{"router_bias": true, "rope_fraction": 0.25, "init": "normal", "init_std_qkv": 0.0228, "init_std_o": 0.0, "init_std_up": 0.0228, "max_grad_norm": 1.0}
Below are experts of layer 5 (counted from 0) of a mixture-of-experts language model. Rows are named router (the router's row for the expert), gate (a neuron's input weights, with its number), up (a neuron's input weights, with its number) and show model dimensions 64-127. Each number is 500 + 50 x the weight over its row's rms, rounded and kept within 0 to 999. Numbers have three digits each.
Before each expert's rows: a language model's description of what the expert responds to; "comes after" lists some tokens at least twice as common just before its tokens as in all text. This comes from a sample of Wikipedia text that the model never trained on. Tokens count by the router's weight.

# expert 19
Line breaks ending sentences or headings, section markers == and ===, opening parentheses, and first pipes of table headers.
comes after: ".", "==", ")", " =", " ==", "==="
router:432459470507391546519490533527513484492559472435524540578620433493524478473488513536572554403514487476444517482491527466552612458446496532497600550544556493608490538428510562523463544565454480
gate0:462481564551590488438520511494477469509469551521432458496493474437386482553409507400514435561527501418507560557466483552470522495555463467427487504512485455595568532509388403564557494404494524
up0:508474473440559523446562496531545522434499489543521393561495521472503545478508410525545544458612455542522527500533522547515523493504472490428466512480459535431401494503484491489490397502499523
gate1:553456512484559530396494515544537541468513609454441445479532528423510626466443506465444400419518435497435461461462595441466522470476568493453475485514530473496548496578476533488455476448459557
up1:423529467564463533443485499374539480514582630529442575485556542434464503450516460525458534592559533512491515611502492490468536470456552478320460508512515466536501437481477490474479510565532502
gate2:566576446480524506503588568474562439468451459557455571495467581503424483474433500592606588568490572512511586467573545509525471541598541511520534547565482550474580511452478556559536536514514452
up2:496531391496490525441509466522455473455538486476538585463480461555406477407544412515508587445517437541504511471447470466627510509495388588525602468586542545394495532484451506499552552526569552
gate3:514478472511502298438531456536523568428550494520423431486516496540461558487517567487531576491524450416460535484579451539530480439518625512581475491528539543513381468519449556484477525486516414
up3:526512525532457466472566455390464487421487515511474403493571466543563484440463447396486445553626494462517536467506452457476546585540500444587487483462506552562542511523456467379478481435470552
gate4:533429579515516493471539511434536463453454534468463497538550499587489455468509542498536442465542516507521459469514507500416463433492431549484512478420497468502552438552507507572415533463428454
up4:538371566490550441495395485533519477606526424585554492481512568442443528583439527568542432498501558512508519596422472483532519454437568582549464421486523389544383593344473494457444505523495497
gate5:491559499542559494423453540545524500443581445527507490509548475487470484534456446566449577436500470557502509506417469444415517517517511501549593508564486476460501553467433582525481526572470536
up5:469382457529514571504539548465471506540495446497510516589499474516519552501531584451471500438550425575487498609462469396504529467529538450387507434518513495464400570501486573577444494382551535
gate6:547570432565472533450562522510546576453463545490558469392464465536483511486488460595494642454520484489546522531432473462570504452471435438526411449441525488544502530422406524558601465536538463
up6:503485573540546547490512573484584512617424435537492466495558476497543538496487525505503474496572470471540459574525472516565486547496600529455405415603492368543441584589488472557525489454499478
gate7:466574500456511454547396533490472545519466516550416492450528470462532501486521554531579569521367545494524537582576407520510484533476458498491503552590522572452531577474492541473581583481433520
up7:518461514410470547529419419476511495505592534569512422477530488437493457576486486461586595510494475433512588496495540525514520426541574546460496527511506443651595553533502540479559560475500513
gate8:490514479581534536472524427451521476449520445625511578566505472495448453484486455465481495565480523504465442383527447482450456403484587517411462454487489634483514530394523514535484516428530487
up8:521468601411577471513503443498558529546567394593477574510526540451539585444501469426568570463470510545493630537502521601467490470476506487409472464521572575509508511455495493570407382409482541
gate9:522456502561603525523559477506452511556528456475572495457519576448552561550494539512571506507519499484483545529559568451519468507472591428537447446485492460566554415443549472488472483419582461
up9:456514422612468519568505572410534493458526507525535479544448514578578505456455425497446446497533530604514545518423508511552459505519514481501583443500550422464589454459492494526487508522474434
gate10:446473466455455491477540469430541446495429489459646566405439426447533496451514502523500591532490492499385514503475476470603472553544453572612517518473594496514511606528535446527574521416545414
up10:493537522533491554523447505453470530555542482600552493462455477513452540534527486453479601507451538496563429481460478496491480475536566493428477400518421468521448512476520491546465446485489563
gate11:592500497526428525446494502590538517474550583449472573459510535603495396476551502554442504617493515532470537475537496546505552391515423543479561439469517461523498566503489511446580475525556518
up11:569511485449445561447481511532551567510469573516485463571498501480611416548493493520459577557508346551522492474482488503491523444549455508518556482569451510561444496394557361547477464462532497
gate12:627517524469533533456560484506490571511509541566449425516495469450486551519442534466496516488457569476476493487588561561549515422487566472431432500488404503453506511429476398490456506570382529
up12:524504435566475566493413463488392619516534492466476539483505472491542432492532538497520598534513542566494483512636463517560436453472494437582479468517535571473523515482559513491535516565385643
gate13:448530492578435434512529457563523425487529516457443501564427397548482538479498481496488460479550569560418363451498604465408566557519419545524511498546508527451415518489506520487538464458552494
up13:495532445516486474453499507537544510556598402529567441518603516522457483481476472589469451464529536434496496488507444523532561405523580457455500497512543608538452452447568532495431553478527531
gate14:516416521528486512470499514430438378549481581419560577460477470421506463473643452497509517499488514500506558441570492575439459521440515539521455479439506568505480415523472578435440528579487466
up14:563529464451470488482485451441428507427492434500526459498463427604454405453445518587464458583412545524512528482478512471558550457553432482530596464450457534528539552537553530528573487400526483
gate15:531489572490456536446493577435546478539551487420503541474446509628448561453528551417458487480526505449454544530527577450505585550429497540534498490420495470422506498495485420507547491469472530
up15:506474490485505527468526466501595459475537488475500550503477611556484446422536478423432570468500549516441536590527538421476506565538450502526614525409590534525481482430506480452522496492534433

# expert 13
Quantifiers, comparatives and -ly endings, such as first, only, few, more than, tallest, certainly, adequately, plus possessive 's.
comes after: " the", " a", " to", "'", " with", " for"
router:433524454534496491535574498525424561482573422547587552432396525525518575499557407586556454533505483489485439534533494495533490506415584565485489481422585558489414454620550511469506647478564532
gate0:434551508486511577428579495498513537445538495581446557517435521574639511481514480518492522534499498489497466441487506420468466508590522518496564561446520520563525494520542509579508513579527493
up0:516427554528516528551405464398545542385446487572533429524489596511453481524489488500460469461460472517476592484487444458442548537549432485435508451529461495548571543492524524575531406462476497
gate1:557531524475486377524424377543578474518533525508517492507494484459420456449553499556536538541539492505509416398437549558401548534522468426460531517554513543396500465544483455472465501590494504
up1:468563539455527483373444466454511511462556499530475522462442542535499615588458523498555502493486516519505429406509564533627504398502558480540443437494609405502468439482520498570488536501523512
gate2:510515507438588511499500519553525466408541487455505496483582438418561501506553457502511499593496511440426492501509562542486488508559555576555488450495479549511509443450500409528521503530483467
up2:515522425441482442540495467514472548449560451428423454540477486517560531406492428488432459550506535430559480445499409515583548523559390480446547409554503442422513499483470489548511543570557470
gate3:549532397561543556475563506432493575441477549551527451502547407478462452507362501367451489517543460458443464538547452503500537436534489450453568491526506561399490452538508465535497481418561473
up3:509562422646550408444503531420449586528563527500483506496532534472469585417503518479561533517501498478584425570498476463559588506544571543511509353461511502513397577540563570508447580489565577
gate4:494473451477527566446451412434502519442485392489532448491504529529489505454519500543509471520546511662584471470447585506466519411486422444569481559544488442536487466457501464550522551573494515
up4:550459556523446539550498479513517479487545522484566454554550506550553519447483515497472522486484437483550510515512612521387503588511470500534576598585492492511577496531507475465537468485512527
gate5:569554468484461543510536528484550511480532472495546522495430574453536458574517469444485628496513487480574561461520592514460523565472461384480513547552426499508494517471454423444520532421507528
up5:521525491553463583445601443455479492496443548564605459430471438487570569596445491417496577435481483542567467570482577517462480460435547529481452529539407495507526505502495536525436427435523483
gate6:469388535457515435428456463536488517376586394411510404387429625508502507488529585545537583491444536481406451558456586519525412552539540471564547525529481513448468584537484485467575420547489490
up6:444533513544438498462452553506455468521487462475530555524558409405533453605472438463514532471478589477611489528370594498527514499476444522563411537523486508519491437481491447543454490556564471
gate7:498544549415474516431535503504508575500570504484569441482451594588421521459577533511518571479549475541383481566544486591531514438472548441504480468538522487412476494476553520564492413470476485
up7:478479497406424497552494458545478533470492426484562451512491576564453519416523550561588499566552447485527497439582585544462519582511422554393489514545480524450490504509501544442503510553498494
gate8:495479626471597545546455543444575504543580516535469484549435498535501510565510526396485547479407475450484581480491647433526520538569475440578540398483481517467536476466506490569421509548494479
up8:536577443558517518650521469418504463580551533460503466538456533458502420431507451433505473625603597508426545574475484480536527483484562473512408460517534509530485484470493506473525479575500557
gate9:494548481561582482424503510445441518453487451467509478465420521477571430505538517519486484569410564380512538548469513533525556596478541603498474480519524475429507486446564575478548530507533535
up9:532539382552468452395540455463488388494522518474552449488492494480496492455550442517530501542540465426492462516529545450551511621504512551493487362415515471481526618613512539398493523558509441
gate10:538528474433429526460509515535530402489499540460475481473390563470559489437581452507539484407516485444490563631474516547494547530519645544455545476501513548515502452498486380548527519481485532
up10:529475563491564528540493540482518422472545505538530514484469599544460594522455579528554518437455508410417517549532461527524437455499580517450567588374586512519541561469502438543571427423515473
gate11:544525499518487508509508450568502482448450479465508507515486632588445526480538517578433459430513559413505507461587503510348565510471524440480493572447483593478548455518491493601461438553535479
up11:517425511472475592497513542470459521359435558536531524559524497470559447553468441524501471465506539411472526482576489399559543519470451564523505462482534496522541452506532524565581414502491507
gate12:495516541529462473506451575443600422444513520510513424455512472488478531568459483481575568512458506477443582526467589495555492462460478579535482455559405480520546562430497440541521515466505495
up12:536540491437583548474549440496462554552457455618449496490453514564481541505534494473521551543494515528458552539521578460533441474543471500497493446481444462520468465509403508553531449507525479
gate13:452515500526470533480558452519426544433477494478448563546442541451513531562557513448483562473447437464570418511500518507541570513472476469482454528507449530463470485504516470530527433409514486
up13:446593512443600550443546427465498504405445535442396505498410512543435466585454528652461448513404488551523461513565476482508491461427491504490448487444572549564529443550499586467490488524495406
gate14:461563468501557491516493418549527474466449488489462475500502453517418419464455554517407507488506519508366512504557482522419483491509545608542452494528400588441466517372418453492487424515486478
up14:553474562482516505463465543447477536426481479572556565512543488481489532529510590483542487490419513580452523541508557481453585445532433485515508439442446463488429499493594570515530510625498548
gate15:571543483561493604553479549494531521509540562487452516491540419462446423528417399418510471535519484506511554507543481537463515454533533429473444411517498545483523549515484549447470476547474568
up15:444470498476406468496414382566417422516527499460476532528476501474409484506557509497485562397521424566449470455472523481504501506439428484524499420550502411456541532514486515523466420499466447

# expert 15
The article the or The and relatives that, which, who at the start of noun phrases and sentences, e.g. the garrison.
comes after: ".", "'", " in", ",", " of", " at"
router:481490583516491426549457509447544527534577459497430512499492443464554519470457567444437497469496424498515553555519499496449579525527533529531472476506481519436464595446504435417524554443574429
gate0:502560369420493456513508431486440398472429514490523514421510468458517470505519492512529430361463419592470498508505546435519499491493546464523466571560549420509526471467494545495489533492485493
up0:452474417373495488512455383468515470478409505482478561591486531482492531492570505538522429505517546537547529499578517490376491557438507470487452503490489565491484570558557498459444461497506475
gate1:489566494564473510441547532474533470519524474533490469542440541477497536566501480580440512461499461547499500540477546428482507519494470458509470543509499458553468559412414500497515542432485587
up1:522416577435504524515419471569430528552571528496530506466561565490496439453492481500524517387578543461455492490465504531490475560471529530477468502535548425467526425575519448441510427489448516
gate2:509474590439559460412425543527545464504525463475475454452525549470555506449444467460572432515439546425503477507480525455506491566625517484534500458560479517416536537443433423567553478533508516
up2:425494541584468579497504530446513473500445454512643518540543497612523427428435521545528550537442470482568500547417580497480527488452521456560508550505511463566590467486448431516538436487414497
gate3:511490513498544487536438505590462548536535534537562454385494608503444514504497435589515525496464604507458503447454526461463423533372432466445473553547514448529474471513486593534494516516515421
up3:453510555523544512562490529520513551407517484617528446502459424490534516534438497466459489522495427524472524577460495429525549536520565599454468553523566552524515454397493458517524526497477518
gate4:529523535518583497537466576571586564538432502522485540621608617536514444504517512545519462402611494414436465472484452549452485483479549475499498494459476566480556462505489430515483593570483401
up4:443438489490442472411496397542493531508554411438527485490466538527462573544497553481499548494475524479546406505389541517588520472376515525488424435459539509529508552556480463453422526482501471
gate5:523582478515600480426508490427489466472559507556471519542553512488458509499492464489525509414440422487458538494485587514507507470499525544529450481489501509562562491424450484497492574477501469
up5:541455495498427507591561516532423477464456528442534490559475547583516580520428481540481463602505521496544388492508385502434556634564461489507582537470504548472445492545527454501571483509524467
gate6:485583407495541547435561484554480503336583546471485425481519427531448430538459500450571454489573423559473413550459514495423463512460390476563476545561501526446463546460487576600428494559480543
up6:541506462561459519542526442482493609507482500573483526431502488569454488513541466499515478538520484451466538429535418453523551526532496475476456515567501590482415568497568523501573477529473502
gate7:521545414564515523412569496413457493336542507530579517382521562454523506472444541539552439508535503457459593475575476447534519434490432531502505626465487510574489470615421570521483531454441562
up7:497531442536466512441532421533476473395521485484517586468543406401466531492477461467423444544514485525551474444507439462488474488421455489560475427428557391548521510621537535557435604522543570
gate8:535440495477490474457448498565559439462456453514509542444477594451514467499543557536498494463464567483460535400552479582513441488464533550601516499603493521470437587454515447519567516447496527
up8:487532537594560533444499561574598577528558523532456584402584502477567434537474420478488546449531507484502553486505497444487465504483506543556495461568558420490519540418509513538548518500551543
gate9:496457455449555496483522570481537542490592483492446529514455502489408589504489546573458595411487494461437601463428512528543508485456630533472496489539508597438468571481494458531577539471499515
up9:559477460411599453475475469523463559533540511565484499501501551495461508458544520501505457520429471503467496489450513542506391535408569557625526451544441642444461569413487494508526564443592478
gate10:471493387435492490480440491539447483424522534431485486492425489448480491449446493527468535492516461488544416456492516532590442521489506512564550464516543488540453450464481533552588412526521513
up10:550400489492521450483407533420550606560480485549559568443517551434523494532486516487418590432463506456542546489372567445613480467541557496498427453504453430522447520501502570571606482511492550
gate11:494353541455511523523417592505573487474471468439510517485497535581518532481467534551545518543440474446563516434480515561567502477586465532547501526510499503510569561525477493467509441514504529
up11:431411555433499565527422544536550463480462479562497384477587521520441455554416486583519570507482505373481517512511457479500369521516490465443461556532506585454564562452537565592467439549432568
gate12:549532419518432520539447469530377601457524540519570477531452466492540415473497482506547451570538519513606480520486443446458560474510533475496488445476509518533487442493509431467559407539467505
up12:465503486489587483430591370470467458529406465456384509510481411438448546502438565566497451461470588472559520496550460498535560479539463483516488520477479486514467485535510515588475439521429573
gate13:490538585470497499542576432560557463525537520516447443551461444390477498532433600540491528502542468426477504557499473547543494506492564398469475564515505447402484573479553475577476548516487459
up13:470441558526480526430442594455569449463446588517566561520435457525530535606561475510517536446538504521484558488406508530563489453410520507428478510439502448520520460475510489629536455480451520
gate14:534620473515546484425549452425483572511500535458519456469419521520489523473553554525468485473440545529494455476541479504382426534463512444520544522486563533494544509581506549493442563480546488
up14:482507457532506444550534500507499510476439493510413505465497476503492490473501515443509581465455558497475589542480460435491477506432485590462450453434441516444466533449535538429562556488565510
gate15:546539562490501456414550513460546645473579500566544430516525562500531482498495522518471517463487509475523491472544528439503515418439541423479486468459483562564430482514503409568512572484429469
up15:521471496382482480586501496503513420517569363533457546470545447467469497522510542455548542506494495448479590531474464476575555535536572474558487502524640432485473569429526413419503458495546443

# expert 0
First piece of a proper name, often a given name after a comma, "by" or "of", such as Al, John, La.
comes after: ",", ":", " of", " by", " in", "|"
router:440446522473421450488409406496481528438363411480429520495488504463503415518564511457542456525485575561613515398517524449460510480519459601513519477527480465578523517504420557503454432550377500
gate0:469469405507481482565436479466531457579518463519490516504537555504438476524425517592475534474454515440524554508459416529613499442542454505566449376575464499472494430597473523518512546557500519
up0:475469492463544593468542559560499526572503451531538490553473460483491539527419401544498538467477499413482467514481399474573476517505542500470456523513572516555441546477525504577583446373568501
gate1:563565505518596510465546568472500449513493546524463500409581457480611470530526511555589537466566556479451568637484445487581465498392506477470510431511480548503552525406519464524532441442527463
up1:504458534475518515475543496502444426482519602554531536515459482456497461521537440597589535498558517468374513564459491492490427453465430456548517564475504515529514506548519432526509603432637591
gate2:539512471509515423428455474492436509590521521493488441504515519412505517501476467516478498497542484470393524567536522530527417429508448371547402524549459461467579402515461476563526504510627622
up2:501551489481556586561466518531556519505566436511517514475530507526532490465480497504458557472420430464490459422630389485528453460501544494471523474544424515491518454519619490448503590570490555
gate3:504530477367562511487506425506468460462515500472402381543540471432459489460518435587496431408466517458537446551474490496479499529487407498479489488447554512480548479553340532492507524573565491
up3:459474508496445486429593461463574418478531474555469471531514427407462473454484466442491479561523517489616452456558405568562575462505560469472525560520495473547434535546613482541484603573575497
gate4:477521565592513486442478562504489460516501557485568420490514508619540518489576454485515575480493493505517523491456570451517498449490433466466481509546519514443497487486528411491550577530512554
up4:475578356391516554441520502650478556479492448470568542401474471524427505445474521580398519513435504490445515453460437537478481524460541449431455469531450538562444498506559442442396474431477510
gate5:541530465446506466545579466517483576524529504484490519508532512533433527553567498444542568594626481536423523605485540423559564460485541453491440432575498476532498478433531510545620476441571462
up5:435397546518586555469569562485544488503546518577598508450502590502534505466395482484455517593469469466529506507454463500492457503571414550520394611436514522475568462487487462516428543432522514
gate6:557489468500560446500559480493584433550413564499534469543485479524503528468518496534581516499527448466424492625404423539510560536488545491477555564441386503409604512494536453466459610469549513
up6:541523391504480489476393519552541524476486454407478447559602590566440564555468524567489469439479482434538445516465477522550489484397447480512474404443417473449511488481520572379519515622357463
gate7:517511522487566514517598570579459479501514503525519553535475461499473469567448600528519579497489565496529579475554566484492434550523533481507533584545481486497525466493480439481582522417594532
up7:500519531493527472510459494484454443513537423413393450563479482439421571466454557463429466570474526514512488494449579431490470544539550517487446616548472474426505416574385469446505415513499557
gate8:493480559473512541478652532495491505490518602586500503479465562499509548472420506479523540584544500525346589555462563465466550576482555420480401467480514538564407564507495543520461432371550457
up8:453540454585465364509452530582495501577411555526546584466505458570511497491538384523623437492443532590575485541534452473581527464597461460599488386517546433485462479503484594502436530509539523
gate9:485571421566523514514476487505513448439469472427468559533465454515490420529497361490498516549500579527502442508449496490607595541487478467521491486477458531521547520484535593423441520519617470
up9:474444501532498541532520533497478513603571490486483522468511564424525548454475619488490374505496541522529472577554498463496476494461498559516492518516504456472440566505582560459532503535575450
gate10:584456625521565560524555537567523455590461499562512476513542530544500507521506504518522491464551560500478446502522440531610518522460514520521466480567509457549511518457597396518584498435460434
up10:495510489560485543469512440497568519470471569492492395571512590503430490530466494415499476445506485515519461502519496480475574516527496467396488470509541416530530537559448604426544526618354602
gate11:480527482557504340565435524517456484560449478562447499446440480505526499465523476439487464494473443486501437504486547505568530529500539546626512442617469427488501440400465601590459472555469550
up11:483451441483509501530510564537553542459443512571504593512544476494551402504519502485450597579569559504483489458462457526575448561485499481490538497530477522547541578520473497500576545521493429
gate12:558567418476528434490445483502510383526508467459412446476557446497474444441427495549520493479508543499490511500474523512438445464514428550543516450491473586498479478546543498487517563582561544
up12:490591470497520448527543520470522534437488496506577512510520525587446497545497543621496540451379396452577518511465459501491600552511416517491555459513500478427574490555545533557399528560386448
gate13:516593488534569452497461526469521467444486497478438563456506440487559519454544393482533448349454505511432601602456530458524525461490403490491508451505500447507474437478496489566464469484580536
up13:517471419437532406486582417527460507494549439543524478506542530500438519543510527551599499478468524498409360541418412498608429520545495494528554460499494516490533521527615602479580555502556576
gate14:502495550522547605451494574491538444563469577458486566467407519445492478502535464495483535510516466508483529431423569478480475591511589523538427548494584547559484446419498594549583448423489485
up14:394537482521607523511545446416572517574633551442430497451524467475555530526486504431526486509564487427469422515397525492510462425477559470581409533541509488468459510506529569525614623506595528
gate15:516535581480512502501529519493485480487534548518521428438474455521476455516481469512505521587463521456542597421519575532483465539454421436483526528503509531519474438434494531577398468450450524
up15:519462500472481612443506440411518491444573457615496332501486572564449413555481503553540544507519396586453561527475525492468605511534420519532475568482520586531557509491503534553543499428485461

# expert 10
Words starting a clause or list item after a comma, "and" or table bar, especially "that", also "or", "same", "+8".
comes after: " |", " and", ",", ";", ":", " –"
router:419443514519471384586438480510435457540451432434560524509538532572409514417493535518598462473474513541621366524462449468493481546460560485577511508486421500490541489555566464515455487516492494
gate0:508496533436446377523502575411472485549501512497489452633461566594538453496508500470519528464495347562473528469465540524522481426596522451531511500410476471476499561438460578476428471527568514
up0:448462423523470503515416530418553494507466522550457555484563480543504480519494487504517437612521582493462406488423403482436477422340532468512578528500592528484537542542557500549511486457447485
gate1:536478500521581522460488542504552611399474529441490565462529547496431374571408516518476462521478446411438493469500516490430498430596518458670451559483491571521533478376462570458553543506442477
up1:444492446551550487486516482499495518493414519525430423462522519510498480521552503441537467550465498513451520543472483522482535465572481498502502490487448545453615495495464545460490440454559545
gate2:529423412477476514489463361565478458484510489501430416534450477473518506464484448584490489404541528532318474515432539536463439546416462473573537468537535490391475489515503526522544530530500521
up2:505605536527407447508501474412559577509499517487499550538559579573440488521539504429477483489457330485561401529489584503554517557523482532319419437444428474522455394537456502451415517562407488
gate3:467498564475548516426478511477586511437501540473439521470525524493447490556377491477470495567513532458454487381454534506416509471438553489566458474514608513498449550519465471504599610484482582
up3:509590573510408602475536574505458448483489458562521596448486482490578525516426539475449438562424507495601469518489528501489555466476428503501511588535416524466462394492506488521520417457555560
gate4:475451492585543535464456520414492501451496507677431528433472501491538525454542532481526523460421478418446544582532595521590401450517537477536511554426524539433469466409575455486510480418511486
up4:546470561508486499542543468532513443490469489460554541507424618521460561490507434583501489521480516519461524476513504406574463476555469535530499428530606485507523582547511413562500434541497491
gate5:499551544475532568461552554508485463518518513562408534583505479491454580529456452572499545420521485435490610475527582507560528432576477451594541515472495568418499457463515447604471549454429433
up5:476432494516477525447527470613540490411610452491440428440514423473543546554510519467414432559485492492485471544416447455417566483527509448542490484476563459496504539434538525423539463535527540
gate6:447463501448575556503514596415511477454482483528534508477502556459436491500516533544487481468419497469490467571482557422446548494510519560523522520515494510463441480458546484582432498430465572
up6:531499533477575541447520482519430508538490475472520466515433513462508428567444405504410549556499454485521553486511526546489559435493467487531505466458420513464487547447534489481499451537476610
gate7:583474527478506597488508474511463575609520436521516479519572463563477393537522423559464507499476440407526491453527466378607546450571491461530532569567460553528548468439545495492450558559532417
up7:544417540413534521390479500593534468492479465517489488575462598436525458551487429599566534412441480488464557509531552509449475416476524463476557515533526544537506493477589461552453487567472463
gate8:435439428427565501547516483573526422494491523504466441505475589533432524479497512488522421478451408532445476539455512570511610477480516475570460551488396541494525575488560497451540541468564475
up8:465407574476592477558473431489546529490622420541437516484551425450536439478477476589507503452421469519530557521530511506434459444509496512536446486409506560497488488442546561493520546526586475
gate9:426435541493449535433493486523499493439548580443514423522512512531555559476504624505464528489466396408469520424550349559544516493503495591534514491447425544446498589419524430509460501456440534
up9:506522462496588522514540405498465542497507568462429434586424497591489421511492541480485479450466364438463448553657410492463563475469512460507460500416475475509463405498510536471420517449490551
gate10:474458495594551391452443449528473422509482472446485449446551463434470499614364482522484400597564491459499545510591481566396467491491511527527512459534424461466555508471547505588523472573545456
up10:571553506507493420568520499531471519530525555464548516558373453538518525527434623549511438490467399523510374484470564502575675476499482571514547555562475432548477451579519494517606389459533462
gate11:547539542419574510508510503516525479472530504513527445493491546483459563456411536584531483497461475463490628546562486541435537440387477589547468538401521558471477542556462490377455561574479489
up11:541454455499464544502492542478531484455555452436434467545548488636514531378503428526465536522432512469528548466530476505511505467540584459477538505517475432502498490564529408536485484480537571
gate12:550442545538532551536475509493506508517511455454515453506529598499483552509473510549440531468550531450539508481408477507462533594517453539453497512547553482499505511576485529525523531470477537
up12:448485457581450358450490545538481596529484413544552623468544463444502488536468459505541614489373542506542385441529560533504395437482594544459483566596517473567418579493496567513521575521529500
gate13:524489528498608600454461476344547506437512513517584529646419517527478563586520580594485585497411531461498582517529467540572557417633512540490448481461573497548461512459509453508529441504488442
up13:442508512513438440476527504460562488551552586502484504580508482480502562483527567477559507519417517515514546654621480539491554384504502472454484501477457503509441503455481561530508444369539484
gate14:507437509585550525521537482453590361415635482519578474575535470486476522532470508510475548572469480616414483528447483472461612537528496547418488518532599466481543458501516433524431398562462486
up14:531479488616439438531509539522513494494453566464496497432498492546487427460501499490619497537545503541570535582448375515503572495428491567597535531550511481442571524497518500422466495495469524
gate15:505480583522506515512512400521481502585535490467555462560418453527615558554530517556574524506521479550449547495458550558594447533467509564532497452569532464465461496474520481578461473459586501
up15:559545514468476451506535466449485489457393435453435484480534515534529553596446548495482384584397469563520499581552470478561576572501514531528543457474456473471429456550480524536428463544472413

# expert 5
Content nouns and past participles after the, a or was, such as name, work, released, chased, ambushed, novel.
comes after: " was", " the", " a", " to", " is", " his"
router:575527571522571495500493485537461486530520587481577514480448518475529560406525429623457459400447555490518481532495485597517385544490477412504477519515485420446543489507478437535494538557495516
gate0:458483456412539455462552479478495514509429435437560399554518469560447464556521507504503518499509360552487572573572483428441457442443427560549505614554458514542511471565525469478506566461523546
up0:470552527516531469385512448462554488536539548596423497393464488538549505545546529415540556503429458529418616518525558484481479367452499483526554565467533437550514462447572555552423479480537508
gate1:510494548518502581499532475490482573506453458532507551615612452532472496479518516541539537506481501578559529539459486500481503466465487477537521476405412598540536566530513454577449522463411392
up1:529486485441473496518513538447481529465542479517522543546474480491435636503469474534507369540488537521445488442553433485447606607561510550527515487468472536507384431521549476539404567504539462
gate2:503607461470507480487477524489545352508517533522530515488475506579513468509510535469550674396516486548449437567427613417523554436501517509506527494560529493467572444502405498508490432528546443
up2:423591517507439464465388497644513498467483550482534481491447534404553455533360468486468479480507480516480450548559523573429529513437561394593550550455484461476554559524452529457623410565509498
gate3:541466476510538516567417531548445496540463518480477548496589523514402515527507629552454392533554513447534529464534560527522570516433466512522571415440489543520618421539559458435530488564444484
up3:552467409458490478568564472531504399511496522444544488499432449522431507459516476449470460483505378551481405509518527462496446506494486621533512464574499467494519399500530419608482469473565525
gate4:488535464468470545530590438538477409467497516471510535533547494492554541521478617444557511488458477500506462572545474416511569517567470468488509522606402525546526529514509489525493611535502479
up4:436536545505428435531420569532502548533437480494470530558615473434413490537504485492438446512520522449563409432450453541487619580470442565552465548519518554518454441566518443503599503448388492
gate5:495395447481481597482473487489506539445441486558577524413528484544471520465453488629581506461499640486472415561522466495476498467479508420474533510533563535479479476493527531588543584508433485
up5:521546502496513495509433447524437481525389487463441411503536537461453505491482488537585484487450573470546516468546387502534561475509551498422510514548534450515497484469467522470537576492451515
gate6:501524466463442484432531488468446449528354539534569426545480507513559550514488544497567563572536462500481416458582556457543599517537546453496503548538399556523446535471498480460476524453564484
up6:522502446491492501568499496613508492501511570504496511322455485502453468419523434537464436531475531546414378490409557524460500511502549550466543443525515510486497511501534552473550394599506448
gate7:506511412497527532519430462512550445448487486545424477569570462475596467476508516538520489483511391529470497532529480441395487462528385513512583436545522487472574453451499522438460498471457504
up7:616538501501505475504546467484526548495478539571487465533502474498447523566472478524493528483494570526480391521492472496490548544527592519521477516479471534552440537579490513568495579516541496
gate8:490612520493613517454470506571519442521518482533539530489469402518456539509619519666517532570566482588493556565507529608504465426465496531457574518513526490484539508414490435459554579503485507
up8:475541493528516475475500565446473467542516530460551473446551618538453486474432626578515443499473548481419505543539502461479504483491557363442440476514602463492419504536494541487489596449560480
gate9:520443475510458510506500491501565472565467504521525521450503413564515492544472425626400466559453611513437467536458513503507511470560504558517572504484577463476512539516477522459600438507502483
up9:516463540408488495510573494528429565523462498556529484476510549467566457512498455498420510549516492489563460525481493481361555455469505524533547503537464539648552495483554574440509476447516448
gate10:419430589536465505452500540402474532496446589557524547479448455421537509417629509496478422496457480484438488552447487564438417550550464434500502547527471530502554450484552459617434468486531569
up10:538441576467514535464462483633555464538542458552573510480549587426485448516446446644457471510566556467435546556521427473503400540455437438540435522507486520514535558461404445527478527552422521
gate11:596524511519559579521551516475542544557493461457505574375540481474502444435514460535497488471466561415564437520555467592496516446462499502453539499546444573484455467510515453451549611507501488
up11:496428473427450436451576504500522466570542563587452485569536442465556518466544390545567468475422525547519493498518525449456495576426417519568529514406485472497548481542566440517480544436609545
gate12:518537473481450447558618551446501551427454434451525468515439419492570499473575430482548500543444512537539491450587512374451501493556397588487477546577493483502517451483506436523449547599530514
up12:563460508525461471527415483514494561540526464423558568507563442554614536549491448545445463524418551468450462472546462557547458522539527597507534498438558452520473473584564479463437542500515468
gate13:463468512517478534537523552486493427535501431467570437564548516479446547469518454513408454483567553467536511554570525513442488506564449491505558454536485557415625535481460461514520538517519483
up13:452557472488424489566458502563482457581512440526484545499583454540503480500517464511535629468523526537601535452509542487447545470526427503533495521487516606537487533432543508440460497523582444
gate14:577436458469483431533422538496518418480522506433494488564559478558539514440501521414561418539494471523597504548512462470546531455386418530549475478492473414480502497493570426520470552522511554
up14:526609524446446424550567499604419478506463505463520515511495524621498583412540503525534391480427488551556455426506484543546539570539501471528465464514436410479509408640523472489466531557556519
gate15:424493485579374553454548479536437439493509535444488451451337475407544557482528400530402437586512496528498532539516473468541477506397566536423585463426449442512457452487541469587521493516536517
up15:465447618501406526515458511487421519476419505489527439536476464464490495573446527488486615548532551428483504474469429423525592491503478562440467580517519486541455588436557527572542429518498526